Below are experts of layer 8 (counted from 0) of a mixture-of-experts language model. Rows are named router (the router's row for the expert), gate (a neuron's input weights, with its number), up (a neuron's input weights, with its number), down (a neuron's output weights, with its number) and show model dimensions 0-159. Each number is 50 + 12 x the weight over its row's rms, rounded and kept within 0 to 99.
After each expert's rows: a language model's description of what the expert responds to; "comes after" lists some tokens at least twice as common just before its tokens as in all text. This comes from a sample of Wikipedia text that the model never trained on. Tokens count by the router's weight.

# expert 2
router:57 55 47 54 42 59 64 70 51 80 59 35 46 65 63 43 44 54 34 27 46 62 61 48 56 64 45 55 39 42 61 50 62 51 58 47 43 43 64 52 60 39 43 60 34 68 41 45 50 57 62 65 35 65 72 62 43 33 25 55 38 47 39 71 44 43 59 68 51 58 45 36 49 64 58 58 39 41 45 58 54 62 43 33 45 55 90 37 30 54 64 52 48 55 45 58 48 52 43 42 26 46 65 56 53 43 53 31 59 63 53 64 34 44 46 60 44 40 42 38 68 58 45 58 51 37 34 34 49 50 44 70 57 38 59 46 61 42 43 36 63 66 61 61 59 36 48 68 53 64 54 54 59 50 45 41 42 59 49 64
gate0:49 48 60 42 75 60 48 38 38 35 45 66 26 53 53 44 54 55 38 57 51 65 54 47 47 56 42 65 45 41 50 30 42 36 59 49 51 25 52 68 49 57 57 48 38 49 25 26 56 53 43 35 45 44 23 39 42 53 55 30 47 52 52 34 55 33 19 46 47 55 45 52 67 38 64 55 56 48 40 50 49 47 31 49 47 75 42 54 57 36 46 42 56 24 52 38 56 49 53 55 48 70 58 39 37 56 35 58 46 50 35 41 10 67 38 35 52 49 49 47 29 58 64 47 57 85 57 44 33 69 55 25 63 64 43 51 59 36 54 32 38 63 41 49 36 60 45 46 44 31 38 55 44 55 53 54 32 56 57 35
up0:42 57 62 47 33 58 37 47 39 45 65 48 62 58 43 58 49 58 40 39 65 54 61 34 38 50 42 35 73 44 61 42 40 70 54 47 72 51 62 36 44 45 57 57 33 43 29 61 55 63 21 44 72 52 36 47 49 58 63 26 56 61 54 44 40 29 53 63 43 52 30 41 26 25 56 45 41 72 44 69 56 41 71 27 45 63 63 38 47 60 47 52 54 40 52 72 50 61 53 47 77 40 64 47 35 57 50 56 60 40 43 49 41 69 55 64 59 51 53 55 39 45 33 56 36 73 73 72 50 51 57 68 44 47 53 45 64 50 57 60 49 42 48 37 61 63 53 52 44 51 59 50 48 43 49 69 45 47 62 52
down0:68 42 45 50 65 44 52 28 55 30 44 32 46 33 66 37 43 54 51 52 48 39 48 28 46 56 34 31 54 59 41 36 37 45 58 74 47 32 55 36 51 70 49 36 42 48 39 39 37 60 49 40 38 44 60 54 46 62 48 22 44 41 32 38 50 38 44 44 36 63 45 62 50 60 47 28 43 52 49 26 43 57 77 38 55 57 51 43 44 47 42 47 30 26 34 44 71 53 45 54 34 48 44 50 61 40 49 28 49 38 68 46 51 47 52 60 83 42 39 57 55 64 46 55 50 43 42 31 65 41 44 47 41 36 43 46 52 31 53 42 57 46 48 48 53 45 53 35 46 56 63 54 41 39 50 49 54 68 52 50
It responds to: Line breaks after headings. Line breaks and table pipes right after section headings, list items or sentence ends, e.g. after ==Death==, or | 2 | in score tables.
comes after: "\n", " |", "\n\n", ".", ")", "=="

# expert 55
router:56 49 60 60 57 43 39 59 37 56 54 62 52 55 78 42 65 42 51 27 52 47 52 71 62 56 26 68 28 16 63 39 62 46 64 48 52 41 51 74 56 55 70 37 41 77 39 45 37 52 52 54 24 60 63 72 36 61 41 62 65 53 52 65 52 54 50 60 31 63 44 67 53 53 43 74 52 45 49 76 60 64 46 39 57 72 60 50 54 42 69 72 31 45 55 50 44 76 47 50 51 56 62 46 51 47 48 54 41 76 73 69 56 55 55 59 34 30 49 52 64 72 46 53 34 32 45 44 48 51 44 60 58 50 51 46 66 37 51 33 68 59 65 53 32 57 45 41 33 55 43 60 54 59 25 53 48 88 60 63
gate0:60 25 39 40 57 43 79 48 33 51 51 60 44 54 45 50 57 51 73 33 28 49 35 73 47 61 69 34 54 59 54 46 60 53 45 68 42 19 36 56 28 63 49 37 55 35 55 73 38 52 47 43 67 46 52 45 49 62 56 80 48 53 41 60 54 49 40 56 56 31 52 61 66 47 60 43 56 38 79 58 38 40 36 42 57 53 41 33 49 48 45 56 74 24 64 58 41 26 80 44 65 53 55 38 41 64 51 58 71 47 50 37 29 59 46 57 56 58 42 63 53 40 63 69 43 21 85 44 64 52 55 46 66 53 52 59 58 31 36 33 52 57 59 63 63 82 44 36 62 59 57 50 69 69 52 37 61 39 51 36
up0:77 55 57 30 79 36 61 65 82 57 37 46 83 67 39 23 32 45 37 49 29 54 47 47 54 45 68 38 46 46 55 69 46 41 43 46 45 54 47 62 49 52 54 36 46 41 49 53 43 55 81 67 59 62 69 57 47 59 65 34 47 38 59 25 49 50 30 23 46 57 17 60 51 51 39 50 47 56 64 18 44 42 54 62 39 57 53 71 31 58 48 48 52 58 46 51 54 56 62 54 46 61 60 39 58 68 33 71 41 39 49 51 43 51 51 64 51 54 53 45 37 60 49 45 37 40 33 65 42 51 73 27 42 29 51 52 53 52 59 59 54 58 45 73 46 45 54 47 42 50 58 57 35 59 54 47 33 62 65 46
down0:51 58 40 51 65 37 56 58 56 57 42 70 51 47 57 48 51 50 37 16 49 68 54 40 56 49 48 54 65 42 34 49 51 56 39 39 39 59 34 40 54 55 59 60 51 58 80 54 81 43 39 68 46 47 57 53 47 61 44 49 70 46 44 51 45 39 61 94 42 51 41 44 58 29 33 65 53 57 53 60 36 72 29 38 53 56 57 47 40 49 42 56 67 52 50 70 44 45 60 83 61 37 49 62 31 53 69 64 58 51 39 45 45 35 24 45 43 69 54 53 33 53 40 46 33 53 52 54 43 49 58 53 62 48 42 42 58 46 62 40 63 60 41 51 49 61 62 52 45 32 54 44 65 49 50 46 64 43 40 38
It responds to: Spaced months and markup. Space-ending tokens like "December ", "In ", "(", "| ", paragraph breaks and "==" headings, plus verb starts like "play", "Preceded".
comes after: ".", "\n\n", " |", "==", "6", " ="

# expert 49
router:49 46 59 51 50 38 56 51 43 71 52 43 47 49 55 41 51 49 53 61 42 53 47 56 51 36 59 52 36 20 43 60 75 58 65 61 37 45 37 40 52 46 45 37 51 60 62 57 47 25 44 77 61 45 52 43 35 52 34 71 53 58 35 46 49 53 39 53 68 66 85 57 41 77 69 60 53 50 70 60 60 54 57 55 47 48 57 41 55 49 50 57 54 68 65 48 52 52 44 48 46 56 40 37 44 52 36 34 50 70 57 38 64 17 56 62 35 59 43 37 63 64 62 49 53 61 55 34 48 32 38 56 61 48 51 44 53 50 54 34 56 40 74 46 72 45 58 38 61 78 32 35 56 32 33 25 42 44 30 63
gate0:60 55 57 69 44 44 56 50 28 86 39 36 53 49 54 47 54 59 71 53 59 52 46 42 52 61 41 37 69 58 60 52 63 48 37 41 59 60 52 48 50 41 78 63 43 66 48 52 46 53 48 47 66 61 43 54 63 52 49 33 45 76 40 39 57 54 69 45 43 39 61 38 65 58 48 55 32 54 61 47 39 52 47 58 75 44 69 47 59 18 43 56 44 60 46 53 61 55 35 38 66 35 64 61 24 36 49 53 48 55 46 38 43 58 42 46 52 52 37 35 53 55 51 60 41 33 51 58 70 59 41 52 43 60 57 55 67 56 59 46 28 54 53 40 69 25 60 44 81 54 43 47 74 68 63 34 56 66 56 57
up0:40 34 41 48 59 51 49 45 34 37 37 58 48 47 46 53 59 49 38 46 56 22 52 65 54 73 41 48 46 66 41 59 36 48 68 29 58 57 43 65 33 62 27 42 45 52 42 58 50 48 60 65 26 23 54 45 64 66 35 41 65 79 42 48 46 59 51 49 49 59 45 46 65 63 42 44 35 47 49 55 63 42 36 58 73 62 61 68 42 66 53 42 37 42 46 62 54 43 35 47 45 63 40 48 25 52 64 73 34 28 72 36 41 41 45 38 54 44 20 49 63 43 67 42 56 76 60 49 67 50 45 61 41 51 52 47 50 44 47 56 64 49 56 46 48 51 55 35 33 42 56 51 53 38 71 42 25 58 61 54
down0:27 42 58 38 56 31 40 60 45 47 27 40 33 70 61 52 53 41 37 45 70 48 53 50 53 52 55 53 28 44 49 57 71 52 45 69 72 39 53 43 43 53 40 65 46 50 81 41 56 50 36 64 71 56 43 49 58 44 56 45 75 48 49 46 43 68 50 51 35 47 48 48 47 48 56 53 69 74 44 79 30 44 56 57 54 50 52 41 59 64 64 65 28 65 36 54 33 60 44 42 49 61 70 48 55 53 47 62 60 42 52 32 35 43 40 56 56 63 56 22 47 45 45 32 46 37 52 26 50 39 64 56 62 56 43 51 49 47 35 46 69 51 58 51 48 55 37 45 64 63 53 24 46 35 45 56 57 63 41 41
It responds to: Verbs, pipes, headings. Finite verbs like is, has, became; table pipes starting rows; and "=" opening article title headings.
comes after: "\n", "\n\n", "| ", ")", " He", " was"

# expert 56
router:39 33 77 51 30 70 53 49 24 48 51 32 28 34 60 44 49 45 54 49 66 59 72 48 41 71 60 66 29 53 65 51 53 47 73 55 49 26 42 37 44 41 32 41 61 68 38 62 65 63 38 61 52 46 36 44 55 49 33 33 69 42 57 60 51 55 55 60 60 56 31 56 35 59 29 61 29 39 50 65 57 48 50 81 56 32 65 38 43 60 62 50 43 61 65 57 37 70 36 46 48 46 45 39 44 47 71 69 49 75 58 54 46 47 62 39 46 28 40 55 72 60 67 59 67 56 72 59 51 54 64 49 54 73 54 35 65 45 47 53 52 48 63 48 55 44 50 56 39 69 45 65 55 58 59 25 46 53 60 57
gate0:79 35 74 72 61 53 52 41 33 63 55 53 76 51 68 52 62 60 66 49 33 48 62 43 66 48 47 27 52 46 33 54 54 43 52 54 49 40 44 70 65 44 51 44 54 29 41 44 48 46 56 59 60 59 71 53 67 40 56 59 74 56 49 53 32 41 54 45 31 28 53 64 40 40 46 70 56 55 58 41 46 31 51 63 57 51 60 32 60 37 65 55 46 56 70 58 72 41 44 46 47 50 46 41 57 48 42 46 54 65 47 59 56 53 37 70 49 33 66 56 46 44 39 57 50 68 48 32 61 37 45 55 48 39 41 75 66 20 39 62 65 61 55 42 42 42 78 32 66 56 38 66 50 57 48 53 58 41 41 59
up0:64 35 56 60 35 28 44 38 37 52 41 52 58 54 41 55 43 56 50 55 53 44 54 50 71 50 40 34 43 42 41 51 52 42 47 54 43 39 42 46 79 50 55 49 14 41 55 55 41 37 33 34 42 51 53 40 42 57 53 48 80 31 29 59 46 30 69 47 54 40 49 47 67 57 75 49 75 54 50 30 44 60 52 21 57 69 32 38 46 35 45 64 45 63 57 57 27 31 35 51 56 19 62 62 46 56 39 42 32 35 36 57 55 58 38 51 47 60 53 54 25 57 61 58 49 51 12 46 66 56 42 54 54 42 54 47 38 51 56 77 53 46 49 46 39 43 45 53 36 63 53 48 64 24 18 53 52 52 46 66
down0:36 63 59 48 59 46 61 51 60 59 65 56 31 64 52 51 52 27 31 41 34 42 51 49 54 62 46 45 57 62 55 68 64 56 44 55 48 40 61 72 53 41 50 42 52 50 62 51 86 25 55 44 62 35 49 40 55 46 55 25 43 51 47 54 73 58 31 48 54 53 36 55 57 43 41 35 42 39 37 62 55 51 48 42 49 15 40 63 49 74 57 38 50 54 42 47 52 65 41 63 40 66 60 61 43 48 54 49 58 71 58 68 67 47 54 46 66 49 48 38 41 69 64 49 60 32 50 49 35 48 64 36 47 47 46 55 33 48 61 44 48 56 48 50 26 58 55 71 32 60 54 39 54 38 56 43 53 30 34 36
It responds to: Digits in dates. Leading digits of years and numbers in tables and date ranges, like 1 in 1981–2002; also word starts ign, ult, ord.
comes after: " | ", " ", ", ", " (", "–", ": "

# expert 21
router:51 35 59 50 44 42 68 33 51 71 54 28 50 47 63 47 65 55 58 59 62 56 41 50 63 32 55 40 54 24 56 59 51 66 50 66 53 67 47 59 44 27 32 37 48 70 64 68 44 34 52 73 78 51 49 67 55 50 51 73 51 66 66 50 50 46 58 54 55 34 62 53 65 63 27 78 42 57 60 51 56 60 42 50 75 36 54 61 32 47 58 43 48 60 59 45 50 45 61 51 50 37 33 48 52 59 39 41 45 69 58 39 30 42 59 70 33 54 25 45 38 63 52 59 49 37 59 33 45 42 23 46 69 72 66 36 56 42 43 44 71 49 65 56 60 43 51 37 54 45 65 41 55 51 64 37 33 45 59 65
gate0:43 53 52 28 66 34 39 40 51 61 69 69 53 54 42 43 53 43 57 40 39 63 70 56 57 41 44 58 54 24 74 38 47 15 47 34 61 30 64 47 55 64 49 40 23 48 55 51 40 53 47 61 55 60 70 53 46 45 32 75 46 44 57 56 52 33 40 75 55 61 49 45 45 43 65 57 72 49 60 73 59 42 69 48 46 49 55 49 53 34 55 66 35 65 51 54 31 54 71 51 68 56 57 79 54 41 42 38 47 71 58 53 48 54 55 49 38 52 54 34 63 34 39 54 61 51 44 57 48 45 21 44 64 43 30 42 73 45 45 62 55 66 62 62 65 58 58 29 49 57 63 65 42 60 43 57 50 52 62 55
up0:71 39 80 71 47 31 48 41 79 56 46 35 49 57 43 54 73 73 54 39 51 52 66 40 35 32 66 41 58 23 70 62 41 56 64 65 71 53 64 40 50 36 32 71 39 64 63 48 56 61 39 51 60 32 39 54 40 47 57 56 21 57 38 41 55 10 54 75 66 62 57 64 52 37 54 44 51 46 43 52 61 50 40 59 59 43 59 59 45 39 35 47 45 62 38 48 60 33 61 60 43 35 44 79 30 49 51 65 56 36 47 39 41 47 47 76 45 58 62 51 36 24 42 50 57 59 45 29 27 36 43 40 68 50 55 41 55 58 64 49 39 33 46 57 53 58 59 28 79 42 56 47 38 44 49 57 52 45 78 43
down0:52 34 46 57 38 56 31 23 72 44 56 53 37 31 35 28 40 54 41 32 45 48 64 54 34 56 29 51 56 35 64 42 39 48 56 42 61 57 68 61 46 52 35 49 59 62 33 50 48 60 38 58 39 45 56 50 59 44 49 61 37 54 42 36 67 42 48 40 56 61 67 55 84 53 34 34 62 46 48 64 70 55 62 53 32 29 60 50 32 32 42 66 41 45 45 56 51 53 31 27 49 55 57 73 30 25 49 45 45 55 53 47 53 49 45 41 45 20 45 51 47 38 56 45 57 57 36 31 47 43 49 56 41 70 45 34 46 53 29 61 49 64 55 52 60 45 46 48 59 44 57 56 55 46 43 55 49 38 81 53
It responds to: Article the. The article the/The, often opening a paragraph or after a preposition, plus a/an, colons in lists and table bars.
comes after: "\n", "\n\n", "ed", "ated", " won", "ording"

# expert 47
router:58 42 44 45 64 58 54 39 64 49 58 45 43 45 80 70 61 43 33 51 52 52 58 57 65 47 53 49 34 39 41 44 50 44 57 50 52 36 53 42 45 51 47 55 51 68 33 55 50 49 44 56 64 45 49 31 42 67 67 62 76 69 65 52 41 70 54 44 73 72 49 71 61 65 41 58 36 48 68 64 38 37 57 60 54 57 40 57 41 47 64 46 61 46 55 76 51 60 62 36 38 40 66 48 46 55 61 68 58 68 89 51 26 33 40 72 37 27 27 43 66 56 79 48 65 43 72 51 71 49 67 68 73 73 46 64 44 42 45 39 65 53 62 33 59 45 66 64 56 52 70 72 47 47 61 34 54 52 66 42
gate0:67 60 36 67 38 32 57 50 49 62 65 50 43 59 51 60 49 54 37 37 54 55 56 34 39 56 42 49 44 55 61 54 49 46 38 42 57 50 44 50 65 56 56 63 75 62 54 64 45 59 76 56 56 33 60 35 54 60 44 62 51 62 60 49 49 41 51 64 55 68 44 62 73 39 65 43 27 52 69 52 40 47 82 34 56 47 86 42 40 48 51 49 30 58 64 35 59 70 71 61 48 39 65 48 56 33 60 47 44 57 69 56 44 57 49 56 50 53 37 43 61 59 66 47 60 42 53 54 50 44 49 55 48 60 62 41 53 50 51 54 62 77 61 58 64 58 56 60 89 57 47 65 33 52 38 64 73 53 54 47
up0:52 53 47 37 51 55 62 77 39 53 53 58 55 37 46 58 49 65 52 49 53 46 50 60 56 28 65 57 50 21 49 52 48 63 67 70 53 57 55 45 41 37 69 40 46 56 56 32 51 54 39 47 48 43 63 61 34 65 16 72 38 60 50 49 73 59 67 58 51 43 45 26 58 48 46 63 56 41 53 39 47 60 51 60 51 50 43 46 57 69 40 53 48 45 42 72 50 62 34 48 49 51 46 39 34 28 43 33 49 55 28 35 40 45 62 49 50 31 63 51 38 31 33 59 50 15 26 42 61 64 47 55 51 59 43 53 38 34 47 28 49 45 38 72 27 34 51 39 54 41 39 45 58 64 64 54 47 49 39 50
down0:52 63 70 45 47 33 44 55 64 47 33 51 50 49 68 61 65 34 48 41 53 52 61 56 53 46 47 63 48 37 51 55 72 43 59 42 55 54 43 40 40 63 54 60 48 38 38 53 40 67 61 49 41 53 52 55 57 52 49 65 50 45 68 70 70 31 75 45 38 76 33 43 40 58 41 61 49 55 45 40 57 43 53 52 56 63 62 68 41 32 58 71 47 68 66 55 37 63 58 38 53 40 35 45 45 46 56 39 77 60 27 33 55 58 46 48 63 69 59 38 49 46 50 64 39 53 48 75 68 38 49 68 54 44 52 31 64 20 58 62 42 67 49 59 61 36 46 52 58 16 50 74 42 47 50 38 35 57 61 63
It responds to: Numbers and "ex" openings. Digits and numbers in tables, years and statistics, like 2014, 36.42, 11 times, plus word-initial "Ex" in Examples, Excessive, exhibit.
comes after: " | ", " ", " (", "; ", ": ", ") | "

# expert 44
router:52 61 37 59 56 44 34 57 43 58 54 28 66 53 63 57 33 41 51 41 58 49 68 76 67 50 45 29 26 47 51 57 68 65 58 52 45 42 54 74 67 30 44 46 42 45 55 41 33 58 68 65 63 65 81 58 49 29 37 43 42 76 41 55 36 61 61 49 43 43 38 60 43 64 46 58 69 65 42 57 43 57 60 38 63 63 33 42 37 52 51 59 24 59 53 45 53 67 50 36 21 46 49 41 56 36 67 35 62 59 64 70 50 52 43 46 37 45 24 36 54 52 69 55 40 50 39 35 68 52 68 91 43 42 45 60 62 43 40 62 57 38 55 38 48 45 59 39 41 57 59 66 40 48 29 34 59 45 55 74
gate0:50 44 55 64 56 44 41 39 33 50 42 61 74 37 58 31 58 59 38 47 62 66 42 59 46 61 70 66 47 49 57 30 58 46 40 59 44 43 41 58 62 56 49 41 43 36 50 65 53 67 60 52 46 45 57 58 78 51 65 76 43 35 80 46 36 59 44 59 32 26 33 39 38 36 47 50 50 69 52 66 25 43 68 41 57 56 35 38 43 56 60 52 59 57 65 41 54 36 72 54 26 45 50 48 43 48 60 78 78 33 38 46 40 67 57 32 52 52 68 65 41 43 53 54 73 50 69 63 63 24 50 40 49 65 50 47 74 53 40 51 42 54 47 41 32 46 30 40 45 52 53 52 60 65 80 54 69 53 36 52
up0:44 55 54 40 41 63 60 68 77 61 39 50 53 62 43 52 44 53 50 52 65 35 72 50 46 60 32 55 53 51 70 51 48 67 70 44 60 52 18 36 55 51 72 58 48 64 25 62 40 32 60 53 39 62 61 53 21 72 46 56 68 50 50 46 39 23 47 60 57 67 61 58 46 49 74 47 35 30 56 45 35 61 52 34 64 56 70 46 40 51 49 46 61 34 47 52 58 27 38 56 49 65 49 53 53 60 26 39 49 60 60 17 41 59 46 53 49 38 53 48 36 61 56 37 23 70 46 41 43 40 46 62 51 45 35 56 52 61 63 38 49 59 45 46 66 49 58 48 55 41 58 42 50 39 35 42 70 44 59 58
down0:46 42 55 52 51 72 52 49 53 37 47 66 41 67 44 54 57 25 52 57 52 63 59 48 62 58 63 52 49 47 63 62 55 53 59 39 41 44 47 51 33 64 64 60 43 46 52 42 51 32 55 39 56 48 97 68 64 36 52 51 42 36 53 52 67 47 64 43 49 60 58 33 53 59 59 46 51 46 58 74 54 55 76 30 47 62 60 32 72 44 41 61 72 45 58 35 34 46 60 39 59 39 54 41 57 41 61 42 59 65 89 47 58 42 36 60 57 56 62 51 33 46 63 50 62 32 40 52 29 38 33 55 66 48 40 28 56 50 44 60 57 55 87 45 51 61 46 60 61 41 49 52 50 54 68 46 69 64 37 53
It responds to: Table rows and quotes. Line breaks and pipes that start table rows, opening quotation marks and brackets, plus ose in chose and ange in change.
comes after: " |", ")", ".", "\n", " |  |", "=="

# expert 46
router:52 40 38 53 51 57 55 45 43 47 56 48 55 37 62 47 53 40 56 34 60 69 48 59 55 60 44 49 44 49 62 65 52 62 51 46 48 57 44 70 38 67 41 37 64 60 37 54 36 55 63 42 52 38 80 28 35 57 49 30 50 70 45 45 42 49 58 57 37 59 52 43 53 40 49 83 44 47 55 46 55 45 47 54 63 54 67 56 28 57 54 62 39 35 57 59 47 76 46 59 50 45 45 47 65 57 60 43 44 45 77 47 55 47 67 47 50 39 42 55 71 56 45 58 69 16 55 50 52 42 45 53 74 51 34 36 44 38 48 38 56 53 48 37 67 44 49 36 78 57 38 46 50 38 37 58 73 72 45 43
gate0:43 62 54 37 57 29 70 49 44 48 47 54 51 43 51 41 61 49 62 42 55 45 57 53 53 44 48 58 38 60 53 35 63 64 58 42 44 20 39 27 32 60 69 64 44 57 46 67 34 27 26 42 53 59 63 05 52 50 42 40 55 34 36 65 55 47 62 40 81 57 54 57 54 45 59 45 39 45 34 58 30 67 42 45 36 60 63 49 40 47 63 61 81 47 53 59 29 34 67 56 60 64 46 65 59 39 57 46 36 48 80 59 43 63 35 54 47 41 62 35 35 58 66 38 56 50 60 39 20 43 69 51 47 29 51 35 64 46 76 44 44 44 49 50 64 39 29 43 45 57 72 51 69 54 50 56 60 47 56 59
up0:56 20 53 50 58 41 41 55 48 60 50 52 33 68 42 45 56 57 42 52 53 58 30 50 35 54 60 29 64 41 56 61 51 51 63 48 28 43 62 64 68 45 50 54 40 61 59 66 84 49 62 59 51 36 46 80 47 51 53 55 45 60 52 39 35 71 58 42 43 39 36 41 49 49 39 54 54 55 41 68 50 59 22 52 49 31 52 42 45 64 61 48 42 50 71 39 57 49 53 53 50 40 54 47 32 60 17 41 56 51 30 46 32 51 52 56 49 49 75 57 55 41 45 40 57 38 50 47 39 25 49 31 45 64 53 53 68 27 45 41 42 71 62 23 25 46 45 48 46 51 41 59 60 55 44 32 51 43 59 42
down0:52 49 51 70 53 38 44 42 57 64 39 57 48 45 49 46 34 61 51 56 49 56 46 29 73 45 62 52 45 44 49 49 53 50 68 65 75 65 59 66 39 55 45 77 56 47 54 42 60 55 34 54 53 37 42 47 63 37 61 66 51 39 32 66 48 51 50 45 70 63 56 39 62 47 37 50 42 67 56 44 60 52 66 32 48 57 49 27 54 30 45 53 43 27 58 21 49 73 32 39 91 55 50 52 70 46 35 62 50 60 51 30 41 32 50 57 57 54 18 58 60 26 45 36 33 55 48 61 52 56 69 59 55 35 27 63 70 62 45 50 52 43 47 61 47 68 55 51 56 42 57 60 70 30 64 39 60 50 44 49
It responds to: Consonant-cluster word starts. Word-initial consonant pieces after quotes, brackets or line breaks, such as sc in scorched, Sc in Scott, ch in chief.
comes after: " (", "\n\n", "-", " \"", "\n", "==="

# expert 12
router:28 35 47 38 57 55 56 38 61 70 61 31 46 39 75 35 62 67 46 33 42 58 49 64 64 40 62 41 58 52 69 48 58 51 54 55 40 57 59 54 39 30 28 50 56 34 27 58 49 31 51 54 48 37 46 38 52 32 42 55 65 51 43 35 27 47 58 47 56 29 49 44 49 56 44 63 43 54 61 63 71 41 43 49 54 52 28 31 45 62 59 58 82 39 57 58 32 46 30 47 60 48 67 63 57 44 50 34 59 84 64 74 24 51 68 44 24 37 40 43 53 57 45 62 67 37 54 49 43 66 46 65 52 30 58 62 67 52 37 30 66 25 66 42 36 48 62 73 41 52 66 72 57 54 60 33 30 60 55 55
gate0:28 31 46 52 46 45 55 49 48 46 64 45 63 41 42 36 48 58 53 47 55 63 43 66 46 39 38 53 46 36 69 59 58 57 47 53 40 42 64 56 81 24 28 49 52 41 38 50 51 53 40 29 44 47 49 49 31 46 33 43 43 60 61 31 51 52 45 71 57 44 60 39 36 30 68 31 62 63 38 46 57 53 46 65 56 54 52 43 29 49 50 54 62 57 54 49 51 66 58 41 51 53 35 43 41 42 65 52 45 74 28 54 50 62 17 51 49 55 40 54 55 37 53 53 56 48 62 49 40 49 60 35 51 42 62 49 49 44 44 38 47 51 48 36 52 58 48 48 42 52 80 58 40 55 33 68 48 67 58 54
up0:43 51 47 62 36 50 45 48 43 24 49 36 40 43 51 34 75 51 35 56 45 61 61 62 55 32 51 62 32 70 44 32 58 60 48 61 63 53 51 53 57 58 54 49 49 57 46 36 50 65 40 48 61 61 52 43 53 22 43 41 44 21 47 62 52 27 59 59 34 46 58 44 74 59 43 41 58 71 39 37 50 37 59 42 43 51 39 73 45 37 45 40 49 43 45 59 49 58 73 45 57 47 65 53 55 33 48 48 62 34 58 47 46 73 77 29 66 36 52 53 40 57 64 62 57 33 42 50 41 34 60 53 42 40 34 40 46 55 56 37 53 62 42 25 27 40 32 41 51 51 64 54 36 67 48 48 73 54 43 60
down0:48 59 64 41 54 54 72 74 47 47 60 63 37 59 64 63 58 27 37 33 54 47 61 48 47 44 45 52 42 42 29 58 38 58 52 75 46 51 49 49 71 44 52 35 67 38 37 62 49 55 60 56 37 44 64 40 52 61 49 48 42 48 53 72 32 63 54 63 44 60 45 62 24 29 58 54 32 38 50 63 79 52 50 47 60 35 44 48 31 69 58 38 61 52 46 36 46 48 61 59 45 49 44 65 25 39 46 62 57 49 32 49 50 71 57 44 47 45 48 55 62 31 41 73 50 41 68 25 45 46 47 41 54 56 59 50 33 49 54 46 39 70 46 62 42 54 78 33 55 53 64 49 55 63 45 67 48 52 53 42
It responds to: Past-participle and numeric endings. Word-final pieces like ased, ated, ed (deceased, Based on, ceased), articles a/an, and trailing digits in years and measurements.
comes after: ".", " | ", ":", "′", "8", "7"

# expert 35
router:61 51 61 47 34 40 50 51 52 37 58 59 48 64 50 34 78 47 58 44 37 57 52 44 69 66 40 42 54 36 53 46 64 64 55 65 52 46 53 51 34 42 55 49 43 44 51 63 27 39 31 55 77 55 55 36 30 45 35 47 35 83 46 60 63 32 78 49 68 42 63 48 68 65 51 40 58 37 41 50 26 75 49 38 63 49 45 54 60 61 64 51 58 48 53 60 32 55 53 28 51 55 53 59 66 29 55 50 20 51 54 25 37 49 61 51 38 60 42 50 49 48 54 53 62 32 62 29 37 33 46 43 37 51 62 46 51 39 46 35 53 61 60 50 76 46 42 45 60 57 59 29 73 59 42 41 48 39 68 61
gate0:74 40 50 62 44 50 37 53 33 55 52 49 51 44 60 43 76 51 57 67 43 58 43 39 41 67 57 86 63 48 72 57 57 68 35 41 42 34 53 41 45 38 19 39 39 50 24 76 67 69 67 63 47 36 46 31 43 46 51 62 42 50 55 53 53 44 60 44 62 38 39 37 60 54 36 49 30 58 66 54 26 37 46 49 69 32 68 63 39 62 50 50 36 45 45 43 58 53 61 32 56 48 28 52 70 42 44 62 48 23 52 53 63 46 58 43 53 51 44 54 60 61 44 58 58 43 63 46 27 45 72 60 41 72 62 59 58 44 40 48 52 73 62 43 73 53 56 42 30 41 69 46 30 39 67 64 33 47 77 45
up0:74 69 39 61 46 43 35 42 55 64 66 44 54 32 39 26 40 73 41 67 60 45 50 58 43 65 39 67 44 35 76 55 51 38 52 55 68 32 52 48 42 60 45 49 54 58 31 65 52 50 61 57 44 49 72 38 25 52 14 33 64 49 61 43 59 60 56 59 70 54 40 48 39 53 53 38 58 52 48 47 14 71 24 56 47 64 67 64 66 42 57 60 49 55 36 47 58 21 27 65 49 61 65 57 43 45 44 32 50 45 53 46 66 62 35 61 49 70 38 32 52 63 36 67 65 55 44 37 40 62 59 53 37 34 59 76 39 40 43 38 49 62 53 43 57 55 38 59 41 40 46 38 52 77 54 56 45 71 89 53
down0:48 34 47 46 58 51 44 50 35 49 46 41 51 51 65 62 67 42 46 57 24 30 64 42 43 44 54 59 67 41 47 57 48 40 31 24 59 33 43 66 44 59 60 48 51 43 32 49 50 75 50 32 50 66 36 56 55 67 49 59 60 64 52 45 79 56 55 65 58 62 56 20 37 39 72 27 43 62 46 45 39 29 38 46 33 59 65 40 55 58 47 51 53 18 72 29 53 36 51 70 58 56 46 46 47 31 43 48 45 54 36 54 71 28 52 46 50 49 31 72 53 70 42 45 33 53 49 57 45 60 66 56 43 47 60 59 49 49 42 54 46 68 55 33 42 46 62 53 33 41 53 32 43 30 44 71 40 51 83 46
It responds to: Infobox field labels. First word piece of a field label after a dash or line start in infoboxes, such as Builder:, Owner:, Position:, First downs.
comes after: "\n", "-", "| ", "|", "\n\n", "=="